Below are experts of layer 7 (counted from 0) of a mixture-of-experts language model. Rows are named router (the router's row for the expert), down (a neuron's output weights, with its number) and show model dimensions 0-127. Each number is 128 + 24 x the weight over its row's rms, rounded and kept within 0 to 255.
After each expert's rows: "comes before" lists some tokens at least twice as common just after its tokens as in all text. This comes from a sample of Wikipedia text that the model never trained on. Tokens count by the router's weight.

# expert 4
router [196  71 142 119 146 156 110 132 153 126 122 143 123 146 161 123 105  94 144 141 126 142 146  97 138 168 137 161  97 119 111 137 157 141 164 112 119 110 120 154 118 131  58 144 140 103  81 149 138  97 129 147 152  88 121 155 101 134 150  96 154 118 141 142 143 143 121 106  68  82 126 108 123 133 107 120 114 116 134 147  98 150 106 154 134 130 168 150 104 107 142 137 132 122 131 146 120 144 165 179 118 142 165 130 155  98 142  95 108 114 123 168 141 113  89  93 149 116 113  99 106 106 120 140 110 147 127  96]
down4 [133 148 100 136 160 143 134 151 138 111 166 100 116 109 106 132 122 144 202 106  61  94 133 168 133 146 160 135 148 113 116 147  83 132 143 152 104 112 129  98 138 152 132  80 133 147 138 144 115 109 107 130 131 129 125 120 130 104 124  83 147 132 145 101 123 124 152 144 142 100 119 159  99 122 149 118 117  99 122 129 122 142 109 175 112 117  99 117 160 146 137  98 148 148 119 137 169  39 155 161  89 141 124 138 124 164 126 112 132 102 131 140 136 139 112 120 103 153 146  93 160 152 128 163  80 116 124 157]
down5 [167 117 114 130 147  86 150 101 115  96 121 145  94 101 153 154 115 122 118  97 118 127 128 136 121 158 126 116 130 142 118 111 119  86 150 148 123 136  77 168 115 123 114 108 158 122 145 108 137  98 160 179 100 129 109  75 139 128 158 115 114 146  85 108  95 121 109 154 144 124 172 141  92 170 114 179 139 105 162 164 118 161 148 167  95 123  99 142  88 141 124 148 141 111 152 116 134 126 114 162 118 138 119 122 123 160 168 127 111 159 111 116 109 135 121 137 113 179 122 120 123 142  78 158 122 172  99 156]
down6 [104 146 120 130 119 129 123 156 140  88 135 103 115 126 100 150 143 161 164 134 117  88  79 127 169  97 110 129 113 154 149 121 182 107 133  98 153  71 101  88 123 130 122 163 176 183  58 135 132 101 151 134 156 112 143  96 121 123 111  76 141 103 130 152 119 105 140  76 115 134 143 135 168 124 116 133 117 137 126 129 107 158 117 139 127 146 116 157 148 118 112 115 160 148 155 142 179 138  98 127 182 141 121 104 164 140 140 122 153 123 140  97 104 122 137 101 128 134 110 137  91 121 148 118 130 108 134 133]
down7 [ 96 168 111 150 124 100 102 142  91 152 142 146 143 182 115 131 109  88 101 176  96 110 151  97 115 119 153 132 156 138 126 112 132  85 143  79 146 103 158 164 167 119 172  90  92 121 152 116 150 153 101 114 158 155 130 120 143 118 160 131 134 140  99 136 123  98 149 115 137 111 103 135 127 191 147 138 137 133 143  76 138 124 132 141 169 155 120 116  98 111 121 124 139 103  94 140 151 122 149 121 142 153 128 141 149  82 108 120 131 148 118 156 159 130 119 151  95  78 132 130 141  74 125 101 120 127 111 140]
down8 [185 136 110 128 152  96 101 128 149 144  97 135 101  80 127 149  98 115 152 153 133 116  59 106 128 140 129 158 126 166 119 110 130 129 115 150 134 103 138 127 170 137 112 131 165 152 125 122 137 106 110 111 143 155  77 159 133 154 162 101 124 101 109 185 140 146 154 161 132 125 137 119 131 185 140 133 113  97  77 150 118 137 135 159 135 110 108 122 119 106 160 102 126  78 120 138 156  76 145 139 134 161 139 165 127 128 145 129 114 104 142 108 112 104 106 127 129  83 114 106 110 133 100 171 162 117 111 127]
down9 [156 123 150 110 129 115 142 156 144 148 104 153 121  94  92 127 146 154 118 134 142 122 122 126 152 153 134  93 144  24  89 140 146 145  96 170 109 148 101 117  92 102 171  94 168 142 121 144 114 174 168 132 152 139 157 127 139 110  83 107 100 131 105 138 128 152 139 104 161 121 127 127 132 116 134 125 153 169 136 118 134 131 104  95 125 112 139 110 131 145 109  96  75 139 146 101 121 171 147 129  90  89  94 115 125 112  99 190 121 123 153 142 124 140 120 153 149 115 147 140 141 122 137 119 122 119 136 134]
down10 [141  94 130 102 112 131 148 117  99 139 106 111 131 155 120  94 116 142 114 177 139 160 143 164 131 126 124 103 151 137 117 148  79 101 137 129 147 100 143  81 149  87 114 133 132 123 164 108 168 142 113 181 127 136 115  97 142  97 122 125 137 133 135 111 159 103 129 145 153 137 112 136 127 149 110 158 110 164 179 151 142 115 135 121 100 137  81 114 136 129  82  78 138  89 120 146 167 118 143  80 160 156  93 113 121 136 147 130 124 157  80  93 126 139 177 154 132 177 110 114 106 120 157 147 137 131  90 136]
down11 [140 138 131 157 135 156 156 132 165  66 127 138 108 161 135  95 111  95 148 120 116 120  39 121 108 118 140 110  93 136 129 134 144 159 110 143  88 129 144 177 155 123 136  90 115 136 181  73 164 118 129 139 117 102  86 150 151 123 113 161 106 168 108 127 108  89 127 144 120 123 159  94 116 150 157 104 109 116  98 125 157 149 146 118 146 158 102 129 134 106 122 121 149 165 140 126 160 132 127 153 159  94 139  67 116 127 111 122 138 125 129 163 118 113 107 132 121 131 148  98 153 145 131 126 117 127 156 143]
down12 [120 145 155 121 129 157 157 131 100 176 125 121 127 133 134 179 143 138 156 119 186 110  72 105  95  86  92 131 154 133 146 125 163 121  97 131 127 113 141 162 105 142 104 161 122 128  86 158 120 135 138 123 132 104 125 125 105 142 114 124 168 138 128 105 103 124 154 117 121 161 135  94 136  85 138 112  96  74 134 124 125 156 186 138 107 164 156 146 118  59 108 138 162 153 105 106 154 138 144 114  81 151 111 149 128 106 146 114 139 134 115 130 127 122 152 146 107  89 137 163 139 132 133 121 107 113 164  99]
down13 [ 93 145  96 108 113 113 159 115  90 102 131 102 120 125 123 134 102 144 111 148 177  95 144 150 147  94 124  82 128 117 163 114 161 110 166 134  92 144  95  76 138 150 167  97 122 136 147 152 133 112 176 168 132 150 157 106 133 105 151 142  56  95 147 147 116 109  95  89 132 129 110 146 151 120 127 143  99  96  62 144 148 123 142 124 135 131 122 135 124 118 105 151 121 124 159 133 144 130 164 128 142  92 160 142 123 142 114 139 138 129 126 105 129 159 158 105 113 149 107 171 132 171 156 126 149 109 138 137]
comes before: "\n", "-", "|", " The", "The", " In"

# expert 5
router [ 85 135 165 142 155  93 109  95 155 145 168 104  81 112 115 118  89 117 124 159 109 102 202 101 125 144 136 124 110 126 114 143 154 138  77 127 108 138 142 144 107 145 128 145  97 123 134 159 140 103 106 146 126 172 118 152 120 161 134 140 111  90 162 108 128 122 138 153 135 150 129 138 149 134 130 144 153 106 124  98 109 167  76 117 112 128 157  82 124 159 127 105  92 117 116 169 139 125 102 123 142 104 125 141 131  80 187 130 138 117  96 113 121 156 159 146  97 102 128 148 131  93 121  97 137 103 153 126]
down4 [144 122 147 103 148 126 136 132 150 152 169 129 114 136 116  81 110 128 107 147 122 105 112 156 123 101 134 184 183 121 129  84 120 107 147 116  83 112 142 106 127 130 125 135  90 142  97 146 122 180 115  96 143 141 135  99 141 165 135  97 145 120 106 144 120  87 115  75 126 127 115 123 137 128 136 129 112 118 123  87 106  89 130 134 120 148 136 146 108 159  89 115  75 132 142 141 130 138 142 135 132 118 135 109 131 155  89 130 128  99 169 154 113 159 188 105  96 144 178 146 162 178 120 134 179 137 117 104]
down5 [101 166 153  86 173 163 124  97 155 154 121 142 133 101 164 132 139 157 122 142 177 109 118 101 119  97 142  68 123  94 146 100 145 120 117 153 109  84 121 154 115  97 156 150 120 109 148 114 105 117  94 168 124 164 123 116  92 150 161 120 156 150  73 185 167 142 151 130 131 149 137 140 143 139 132 102 116 116 139 102 139 139 128 102 163 131  96 149 132 140 143 112 158 122 125 117 147 130 116 102 126 107 118 123  88 132 105 148 145 107  99 123 117  93 129 130 141 130 132 163 179 132 112 142  75  97 108 109]
down6 [120 155 122 129 165 111 170 158  97 108 106 122 122  92 111 113  92  96 139 155 120 127 152 155 142  78 144 112 128 139 127 154  91 140 119 109 128 136 127 130 144 129 129 112 166 117 184 134 138 111 112 103 127 124 161 129 166 114 126  83 149 143 117 120 150 125 169 125  81 136 116 134  95 145  93 147  87 137 165 120 157 157 101 128 133 101 107 142 160 148 129 117 106  66 107 108 135  93 176  79 119 147 145 110 144 129 122 152 139  94 151  95 130 153 148 125 133  70 154 157 147 159 137 173 122 123 117 135]
down7 [148 108 126  87 142 174 137 130 173 132 149  87 148 140 136 148 148 140  94 116 108 141 148  98 111 130 128 122 141 100 163 139 123 130 164 134 116 107  58 122 119 102 161 132 152  86 159 158  89 137 147 165 157 111 116 164  97 102 125 107 128 111 136 150 147 108 137 117 103 160  98 110 160 130 125 107 150 174 120 175 104 119 115 141 161 119 167 167 127 121 145 138 164 142 111 160 106 100 149 114  66 148 122 105 103 104 140 130  99 124 112 117 130 126 174 122 140 102 115 133  69 131 133 128 107 111 124 112]
down8 [ 92 122 182 113 156 132  82 126 137 102 132 137 156  93  91 124 152 129 155 163 141 106 115 102 120 156 106 139 110  93 126  98 169 126 123 142 124 116 111 134 119 205 134 154 127 140  94 119 180 141 113  98 118 128 153 152 136  95 110 165 107 182 150 142 108 111 163 107 156 127 131 134 139 133 120  93  98 139 130 141 158 141 112 109 112  99 123  97  91 136 174 128 134 161 110 165 141 126 148  91 110 125 148 106 123 108 131  87  82 118 109 100 133 118 150 147 111 123 151 142 182 116 143 110 154 144 128 117]
down9 [148 137 126 125 164 129 108 120 126 118 131 127 143 165 153  87 125 139  89  90 169 154 145 120  90 151 156 119 163 131 154 125  98  97 131 155 140 181 133 121 124 148 152 151  95 133  90 106 104 121  96 117  99 118 146 164 148 181 142 118 133 151 113 123 144 141 137 166 113 152 116  62 128 129 135 115 114 151 138 124 104 144 112 156 142 108 109 165 132  91 174 114  98 124 110 165 108 145 120 174 133  98 148 117 146 123  84 112 104 125 109 121 125  84 109 148 112 121 119  80  99 155 128 115 178 157  98 120]
down10 [124 139 135 153 124 185 109 115 111 149 154 135 115 100 128 185 122 118 124 136 133 146  96 115 180 131 130  92 118 119 125  93 163 106 157 130  85 132 104 129 150 126 112 152 130 136 109 142 161 122 143 150 125 153 150 138 112 115 151  87 128 139 101  98  57 131 119 153 116 114  83 138  89 103 144 148 110 116 138 108 139 143  74  80 140 144 136  89 157 122 101 139 137 142 114 128 142 144 117 135  97 125 171  82 122 114 127 128 144  95 102 145 143 105 165 159 131 152 139 115 136 127 124 150 126 189 192 115]
down11 [134 103  93 130 162 130  92 134 120 140 120 102 129 124 144  94 151 112  91 137 131 126 151  88  70 150 154 153 158 122 167 156  98 123 117 129 165 134 161 128 109 162 159 162 134 127  94 151 103 132 150 100 146 109 160 125 139 109  91 146 144 118 107 102 115 146  97 141 117 104 153 155  97 179 129 139 109 156 113 117 116  99 156 122  90 122 137  82 139 134 118  83 131 140 134 122 158 113 150 131 124 135 154 118 113 125 133  99 134 144 163 172 126 108 169 122  91 105  97 170 152 113 122 167 119 171  79 100]
down12 [178 121 141 134 122 128 149 180  93 113 146 123 132 135 112 167 100 146 125 121 110  91 103 132 137 169  98 147  96 115 178 129  58 150 120  96 172 135 122 114 126  79 134 147 159 114 114 164 135 101 160 129 155 136 110  91 117 107 129 175 134  98 160 138 134 103 127 115 155 144 143  88 110 111 100 152 149 154 155 131 143 117  83 130 122 115 116  94 160 128 101 150 100 106 149 122 130 111 104 116 106 120 172 101 150 103 144 155 131 127 154 138 150 150 134 164 144 112  99 137 144  98  94 169 119 110 136 120]
down13 [ 95 119 135 131 173 111 119 138 149 158  96 163 124 119  73 129 111 157 138 158 115 132 132 135 188 148 108 123  85 111 115 110 163 106 112 126 113 134 146 118 170 159 153 122  79 146 138 127 108 119 102 130 183 142 111 113 161 101 154 146 134 115 152 141 151  99 113 142 104 140 172 120 149 128 121 148 118 119 131 130 160 116 121 144 129 154 158  73  92 110 148  68 124 118 126 133 145 118  97  81  93 129 125 164 127 101 134 103 151 168 122 115 108 115 136 141 159  98 129 135 115  96 168  99 131  90 165 124]
comes before: " the", " a", " to", " in", " by", " as"

# expert 0
router [140  95 156 116 141 122 127 128 166 106  78  90 131 170 100 143 148 122 142 119 103  95 164 167 138 135 131 112 141  93  75 135 107 123 107 134 116 115 133 123  40 139 127 171 147  91 123 129 114 135 125 110 137  82 125 132 113 118 107 110 107 117 120 159 150 135 106 191 129 113 145 102 122 143 122 138 155 166 132 146 126 161 139 129 134 118 175 122 138 146 149  98 137 136 127 108 141 135 165 141 145 118 166 131 147 141 127 107 146 125 108 137 106 174  80  87 137 103 127  65 144 124 150 130 153 107 156 109]
down3 [107 163 120 107 143  97 134 165 108 125  84 141 169 116 105 144 210 129 116 112 144 101 124 142 135 109 114 110 167 101 139 127 133 115 102 123 116 110 134 132  94 138 154 139 141 126 150 121 117 111 116 113 145  69 136 142 146 114 100 174 119 116 151 136 152 150 138 147 137 108 149 136 112 117 108 141 148 130 153 179 161 117 129 143 129 136 137 135 106 132  34 149 113 127 110  68 151 130 165 112 118 117 112 106 176 154 146 118 132 142 125  97 140  91 108 136 159 109 121 136 115  93 101 119 163 116 154 161]
down4 [121 172 114  74 126 125 181 106 129  76  99 108 121 111 109 137 145 135 128 114 100 146  99 119 123 108 138 133 141 151 156 150 134 140 167 105 148 197 159  91  95 123 125 170 158 131 118 101 143 148 122 140 153  91  80 129 126 116 132 114  92  99 140 128 132 124 108 131 139 170 117 143 167 109 122 159 120 109 163 144  72 124 151 150  86  94  99 131  89 149 149 115 135 130 107 145 138 148 125 146 130 162 153 126  98 116 127 154  94 139 140 124 112 118  93 153 132 144 109 138 163  82 166 126 144 106 141 140]
down5 [ 97 110 154 102 114 118 127 135 120 143  85  85 138 160 131 166  96 136 137 146 130 139 147 143 156 108 162 168 108 105  93 136 132  87 117 169 146  93 133 135  95  72 178 117 127  87 130 116  78 122 150 157 115 129 144 116 114 126 148 116 148  92  92 172 157 113 125 128 132 131 126  92 172 158  89 143 135 135 137 136 169 103 198 119  96 130 160 154 118 143 151 142 147 155 117 115 129 115 144 101 175 116 128 146 126 120 135 109 112 155 119 113 100 109 146 120 147 157 125  90 122 142 116  99 117 129  96 131]
down6 [153 141 152 134 122  83 128 137 153 118 138 139 140 139 126 123 118  72 109 134 114  95  34 117 125 127  99 117 114 170 116 133 104 166 144 102 115 143 158 167 116 128 136 188 130 118 122 105 157 103 120 118 170  96 136 113 176 154 102 132 127 155 129 148 128  92 167 131 113 121 132 141 141 151 140 148 144 137 138 106 153 104 160 118 141 109 113 103  94 116 142 137 136 137 114 161 166 123  75 118 129 114 164 142 136 126 144  83 120 142 146  98 126 120  83 155 132 106 137 105 107 162 148  77 134 111 144 162]
down7 [ 96 139 169 185 158  82 170  99 115 139 112 129 123 124 153 104 150  84 113 103 127 183 103 112 159 115 133 114 113 127 132 129 141 122 111 157 133 118  84  85 169  92 131 115 131 132 156 157 126 149 107 128 116 127 139 135 125 131 143 135 133 126 101 131 129 111 115 153 141 134 127 159 157 139 155 111 175 110 148 101 160 158 100  84 139 125 156  97 115 125 148 170 119 129 131 110 132 136 157 102 128 133 106 118 170 140 122  76 100  90 130  94 117 172 121 158  88  98 139 163 115 138 108 137 116  71 154 144]
down8 [119 156 153 114  87 121  73 117 133 151 165 116 123 176 130 142 122 150 140 136 120 116 161  72  99  94  96 116 149 112 132 126 138 130 140 150 153 116 100 147 131 119  96 101 147 161 106 116 110  68 161 128 142 117 127 124 148 134 161 119 131 131 136 120 166 145 158 137 128 128  87 141 138 124  91 132 151 102 172 164 107 113  72 141 104 131 113 166  98 115 118 146 169 146 125 118  96 120 176 114  90 110 139 102 132 103 118 112 150 157 162 100 117 104 165 131 129  97 163  96 143 133 117 172 149 160 134 138]
down9 [102 109 142 117 143 136 113 144 140 127 119 149 196  69  83 136  86  99  87 142 155 127 187 134 112 141  94 120 125 156 151 123 127 113  81 143 152 132 165 108 166 138 126  86 115 145 119 100 125 153 159 139 143 140 127 113 139 143 113 143 143 131 146 130 105 133 125 132 128 165 127 124 160  79 130 168 126 146 103 138 135 125 159 118 133 102 162 112 124 131 121 121 121 107 122 159 150 132  58 124 135  90 144  92 146 121 122 172 108 106 105  85 151 111 165 161 114 165 106 139 102 101 108 124 159 109 119 122]
down10 [166 145 119 144 136 105 158 153 135  96 105 163  81 162 150 148  78 154 126 157 134 144  76 150 148 131 126 132 136 106 119 128 138 118 111 112  82 166 166 109  81 113  97 103 116 129 157  91 122 112 145 129 158  90 154 127 164 115 140 130 105 162 122 134 143  81  88 112 112 113 126 126 147 161  96 121 116 137  65 150 128 180 124 171 130 118 106 176 153 167 147  79 117 131 112 123 131 114 153 157 119 139 137 130 145 119 126 118 105 117 108 156  89 160 120 109 122 120 136 133 142 120 119 132 162 151 122 107]
down11 [175 111 176 142 120 124 130 134 144 141 122 152 150 147 108 128 130 167  85 180 137  89 131 128 125 139 102 109  96 120 110 106  55 174 106 173 100 100 126 145 109 142 137 127  95  94  93  65 132 151 158 104 154 148 114 128 144 125 125  85 116  99 128 137 141 141 128 129 149 144 144 139 186  98 125 158 150 123 117 113  81 122 154 141 144 112 123 120 144 141 163 156 128 142 156 137 143 126  74 140  99  94 126 125 127 131 120 124 139 121  87 151 152 133 115 135 145 139 122  81 159 144 130 145 128 108 153  96]
down12 [119 145 144 162 125 118 149 130 152 107 129 100 131 102 127 130 144 140  95 106 137 129 187  92 112 134 116 195 138 136 156 152 115 133 155 124 126 139 122  78  92 119 126 180 133 172 142 108 169 101  95 130 151 137 113  97 103 113 129 106 110 124 128 108 144 167 167 122 112 121 157 185 166  97  82 153 139 136 124 116 114 115 127 120  93 116 116 141 117 117 117 137 105 127  97 181 115 135 104 135 108 109 113 142 121 134 196  92 130 159 112 138  82 120 110 137 118 150 151 145 170 104  95 108 109 142 117 123]
comes before: " |", "7", "8", "4", "5", "6"

# expert 3
router [113 100 121 128 113 127 144 147 132 109 145 117 176 161 166 150 127 115 126 114 156 146 200 157 135 107 141 148 140 136 137  93 122 101 131 124 148 138 117 137 144  95 102 113 137 136 120 107 108 117 113  97 106 135 149 118 155 134 118 151  80 164 122 157 145 105  94 146  55 135 119 129 156 123 154 124 122 123 104  90 123  67 132 125 138 168  88 161 147 108  82 160  86 115 127 129 195 125 101 117 142 119 115 127 147 140 138 103 109 135 150 100 142 111 129 110  85 147 141 165 121 103 163 116 147 145 120  91]
down4 [153  65 134 145 123 137 163 121 122 138 112 132 149 123 151 142 141 119 121 141 111 126  77 152 136 112 130 125 158 128 138 122 107 116 113 106 133 150 133 141 173 144  99  82 141 108 121 137 115 110 141 135 160  98 125  94 106 119 119 113 155 155 142 128 139 148 129 132 111 117 116  99 100 187 152 153 103 140 172 161 106 114 102 148 148 139 123 119 143 130 132 159 105 139 117 143 123 127 131 148 190  42 118 110 106 154 176 107 147  87 139  93  90  84 133 126 136  89 107 136 100 138 132 145 145 171 176 118]
down5 [127 167 134 117 107 110 111 116  82 164 123 111 141 121 145 151 122 103  91 166 169 164  91 115 120 149 111  91  94 153 160 143 166 138 189 131 131 158 105 131 126 146 157 116 125  86 170  97  96  98 152  88 142 140 117 146 146  96 108 132 151 141 114 145 159 141 179 109 127 137 108 111 114 121 165 163 139 158 133 125 130 119 134  90 113 123 124 149 148 116 112 167 152 114  80 137  87 126 109 122 134 140 101 122 174  97  90 119 137  91 112 142 132 131 116 152 173 129 130 114 106 111 165 127 139 116  97 134]
down6 [130 123 117 164 160 114 150 146 137 176 105 167 149 121 115  80 139 142 143  65 142 113 148 145 109 116 142 159 121 121 145 100 145 110 113 134 143 162 150 100 142 220 108 134 152 154 118 120 100 116 122  81 146 145 120 106 113 111 138 177 111 127 127 140 150 119 112 131 122 145 106 139 158 131 162 150 103  87 153 109 146 134 124 165 137 125 102 142 110 162 115 153 119 116 121 129 147 140  71 120 172 155 107 101 137 132 140 115 121 115 122 111 135  88 105 140  87 124 113 115 101 170 143  76 120  96 115 129]
down7 [162 135 135 128 119 117 119 170 122 165 142 112 154 150 123  96 108 145 120 145 115 174 110 145 115  95 100 141 133 145 155  77 145 122 125 143 131 163 156 115  96 107 142 125 122 141  93 114 151  47  90 128 106 157 117 159 124 142 138 117 109 175 130 134 129 116 134 119 145 156 146 134 121 159 134 127 129 108 132 145 127 144 154 132 112 118  73 186 122  86 107  90 118 101  94 138 131 102 138 110 130 131  96 138 129 142 146 148 144 127 143 144  69 141 141 205 112 145  87 127 138 128 139 124  70 124 138 130]
down8 [138 134 104 117 101 137 114  84 144 118 139 162 155 106 132  92 158 162 104 110 103 119 145  98 135 142 157 152 107 159 112 148  92 120 114 124 137  78 123 154 158 126 138 125 160 157 125 150 162 102 134 138 149 132 118 151  91 106 131  93 131 105 115  95 107 132 129 109 148 143 202 129  95  53 148 117 102 149 160 154 141  98 117  83 120 100 157 125 136 113 119 143 141  97 106 142 140 144 106 174 112 107 109 140 169 146 138 158 133 126 120 133 128 148 123 117 116  89 202 127 141 131  96 131 137 125 140 116]
down9 [153 145 135 118 112 133 121 154 164 123 147 106 102 103 124 114 121  67 143 125 130 144 102 116 176 127 121 109 158 116 181 184 166 128 107 154 129 117 134  87 125 171  81 120 152 134 106 100 135 135  88  53 111 124 143 144 142 118 137 122 121 119 139 158 133 116 169 154 129 120 114 140 130 101 114 157 126  81 137 105 139 149 136 125 130 100  91 106 104 131  86 127 142 160 145 132 150 136 132 125  89 163 145 143  85 104 138 137 120 139 104 110 199 156 112 122 152 121 136  99 110 164 145 125 136 103 151 132]
down10 [ 92 152  96 117 151 111 139 142  88 106 116  89 168 163 130 120 145 117 123 144 150 147 115 165 168  85 114 129 112 108  65 151 128 107 147 119 159 151 134 129 177 127 129 174 163 119 143 154 104 140 112 106 125 102 152  96 124 118 126 161 151 139 106 128  93  97 153 107 127 111 121  97 157 143 162 121 126 129 116 112 108 105 129 149 150  78 115 130 175 103 124 148 147 115 129  72 179  95 125 117 137 107 142 129 105 122 162 100 105 114 107 118 134 173 134 100 134 107 123 156 158  93 144 155 148 155 143 140]
down11 [169 135 139 111 120  87 140  83 132 165 144 141  77 109 143  92 105 129 180 157  79 136 167 155 130 142 109 122 135 146 135 148 138 154 149 151  91 111 137 124 119  92 146 125 115 151 115 126 152 150 112 147 149 107 131 120 161 104  78 143 104 112  63  93  89 141 133 134 147 154 123 140 149 153 103 148 112 132 149 131 122 158 139 110 108 145 135 135 152 142 148 121 133 114 114 126 120  93 130 137  47 134 107 122 136 169 111 121 100 107 106 135  97 133  76 148 100 131 134 144 153 147 132 142 166 139 165 154]
down12 [109 131 154 199 134 159 113 124 107 163 122 131 138 114 160 137 114 119 131 145 141 126 116  91 168 135 104 144  90 123 111  72 121 149 103  87 115  64 126 110 119 137 128 126 131 160 145 131 108 149  97  90 140 159 114 127 174 103 104 113 170 133 116 104 109 137 105 113 119 166 143 148 119  95 157 170 119 115 126 177 136 107 120 132 107 150 130 120  98 130 167 121 131 167 180 116 139 103 149 146 121 130 105 155 137 110 131 109 114 109 148 157 123 100 122 119 135 149 186 115 137 118 152 153  71 113 109 111]
down13 [136 118 131 125 139 129 107 190 165 173 150 143 122  93 146 136 132 123 124 151  99 132 115 150 102 123 128 161 146 136 104  80 118 126 191 143 133 130 129  66 136  78 142 159 136 124 135 134  86  97 122 134  96 111  95 120 101 149 137 126 138 116 124 113 151  65 138 122 103 131 171 151 139 122 142 140  97 119 157 133 122 137 141 144 117 106 186 142 126 122 122 108  90 110 146 106 103 117 141 142 140 123 161 113 100 150 116 142  80 166 137 131 165 112 169 111 110  99 137 125 139  97 102 137 184  91 142 120]
comes before: "\n", "-", "|", ":", " ", "=="

# expert 7
router [ 88 112 139 158 133 121 102 127 168 125 144 140 145  86 148 119 112  91 121 103 142 130 129 122 150 143 143 103  53 172 169 127 134 146 108 133 122  94  84 160 156 156 119  82 112 139 139 136 152 148  85 135 131 144 149 139 114 109 162 134  81 131 107 120 106 107 134 137  91 147  97 150 150 152 143 175 148 145 127 142 124 122 107 131 114  89 170 125 138 128 110 100 108 125  99 184  99 148 120 148 129 138 105 156 130 102 151 133 128 107 124 120 138 116 131 106 128 102 142 122  95  92 114 191 131 161  89 161]
down4 [131 137 138 119 143 122 129 145 145 124 168 108  99 118 135 170 119 130 115 101 140 143 106 113  81 108 138 128 162 166 112 152 181 158 140 172 140 143 156 115  93 120 133 138 152  91 158 122  89 166 141 147  90 176 107 135 147 164 161 102 166 126  85 106 144 155 116 154 108 125  72 105 117 119 138 137  92 125 115 147  95 123 158 119 141 137 159 104 126 138 136  97 121 139 141 134 119 126  81 144 141 133 116 146 142  55 120 105 116 118 140 143 109 123 103  71 164 171 121 103 105 107 117 131 118 149 146 114]
down5 [126 133 114 138 108 136 110 123 143 205 121  96 149 116 135 130 121 116 129 113 112 148 152 148 131  84 100 135 154 145 125 127 130 127 145 105 117 101 101 111 120 128 117 120 167 139 157 109 118 125 126 138 113 114 152 142 153 163 177 121 145 145 165 181 176 127 122 142 130 111 144 134 104 137 125 135  94 113 117 130 126 127 119 127  69 156 132 114 101 107 148  78 116  99 152  84 180 132 179 126 116 137 102 126 190 147 116 122  66 103  94 108 145 117 126 131 161 127 132  90 150 136 147  78 113 104 164 125]
down6 [137 127 113 129 147 121 117 135 146  89 155 108 157 131  85  74 132 120  94 121 122 141  55 111 153  96 146 115  96 175 123 118 153 114  86 120 120 127 131 159 118 128 123 126 115  97 152 107 146 143 126  69 135 125 122 107 128 136 120 120 158 142 152 185 110 120 137 125 119 141 146 149 166 148 132 116 111 144  75 108 126 179 135 110 163 136 151 144 123 149  93 149 157 142 169 188 119 114 105 106 119 121 106 151 151 124 144 146 150 102 113 116 132 108 109 133 140 134 177 130 106 151 106  80 113 175 141 150]
down7 [108 170 162 103 140 121 169 144 165 134 139 116 130  85 121 133 133 159 151 148  97 127 191 142 124 114 118 176  97  96 122  91 112  96  74 122 118 125 130 107  96 136 118 108 132 173 151  97 149 146 126 122 102 117 113 146 132 141 196 135 134 106 130  75 168 118 104 114 123 104 142 103 162 156 126 128 146 117 123  93 189 160  97 128 127 126 129 102 132 119 117 140 137 165 122 113 135 125 125 110 135 151 110 161 155 106 183 117 131 146 107 147 128 116 144 118  79 128 124 152 128  95 136 112 104 117 147  97]
down8 [114 102 174 123 102 147 152 119  96 123 162 135 131 128 124 193 160 168 119 160 119 160 153 185 112  98 102 136 160 143 111 103 138 115 131 140 141 150 132 153 103 138 143 161 106 121 135 129 121 143 124 119 134 114 148 102 104  89 110  82 116 101 154 143 165 125  61 120  95 148 140  96 133 143 118  97 136 132 128 118 167 101 150 153  98 127  97 103 110 141 151 142 118 173 117 111 120 123 133 133 149  82 140  91 148 101 116  72 114 167 130 167 142 114 144 136 130 118 119 131 107 108 144  91 117 163 160 113]
down9 [130 149  69 124 129 138 130 162  76 121 161 105 121 135 107 122  91 122 160 163 127 124 120 116 152 138 131 161 150 111 126 124 111 167 122 144 141 117 140  95 148  96 119 120 148 151 113 151  97 167 160 122 135 112 131 148 176 126 134 179 139 114 157  99  98 163 146 138 142 125 144 127  83 166  88  97 152 113 101  96 111 146 167  83 145 129 139 108  95 158  80 115 158 148 126  72 133 140 115 103 125 120 138 102 101 131 111 113 150 150 131 154  88 139 142 141  90 152  86 154 138 132 136 137  91 113 139 148]
down10 [129 132 161 103 157 126  98 128 120 126  82 119 122 128 135 113 131 159  96 127 150  84 219 114 146 140 156 127 122  82 181 158  66 131 126 112 156 141 127 145 166  95 126 120 145 120 156 146 151 155 125 162 121 161 124 111 118 134 123 148 123 129 142 133 123 156 160 150 107  94 144 127 101 110  88 145  88 126 126 122 141 153 123 122 102  97 134 129 108 150 139 106 155 150 116 112 128  88 132 123 130 123  87 107 187 177 142 151 142  95 151 118 150  83 124 132  95 117 135 116 128 110 100 145 123 125  91 142]
down11 [133 157 120 117 116 129 134  81 103 142 146 102  73 177 141 163 112 147 105 115 110 134 113 160 141 133 122 104 123 145 132  99 150 127 157 155 121 113 115 161 174 100 125 167 145  73 129 160  93  93  89 148 139  85  97 117 110 138 100 155 135 136 152 148 108  98 137 113 137 125 101 187 101 133 125 105 139 123 137  82 150 156 111  78 155 135 149 115 170 119 125 132 163 175 150 112 120 137 143 111 119  77 131 116 137 131 110 103 164 136 104 128  97 132 111 152 141 159  94 120 162 135 149 119 140 141 142 142]
down12 [175 102 139 143 140 149 140 122 113 103 164  96 119 111 141 112 150 131 124  99 101 100 190 131 122 127 109 199 117 121 113 131 127 133 141 141 163 128 111 142 144 104 131  93 146 123 126 122 133 135 106 130 130 117 146 101 105 155 187 111 129 134 166 152  70  98 156 134 115 102 106 155  97 107 124 144 149 162 127  96 133 166 124 138  97 136 100 164 125 119 105 120 145  78 123 116 179 164 114  89 113 121  87 121 142 157 129 131 168 104 164 113 132 112 104 125 108 111 145 137 109  97 150  98 168 163 119 112]
down13 [104 148 107  70 120 134 107 118 146 157 112 152 146 133 147 108 146 163 106 117 120 120 165 133  96  91 150 156 110 185 102 102 134 113 130 161 131 161 142 160 156 162 129  54 116 134  96 126 145 102 123 115 104 107 116 143 104 138 139 122 116 143 112 117 114 167 138 122 129 105 129 122 142 146 109 117 141 173  99 145 123  82 132 118 150 116 128  99 143 124 159 162 119 122 106  85 136 165 143 114 117 136 129  96 151  98  90 182 130 113 115 148 116 183 125 120 115 192 123  89  97 147 147 150 114 127 120 142]
comes before: " the", " and", " a", " in", " to", " that"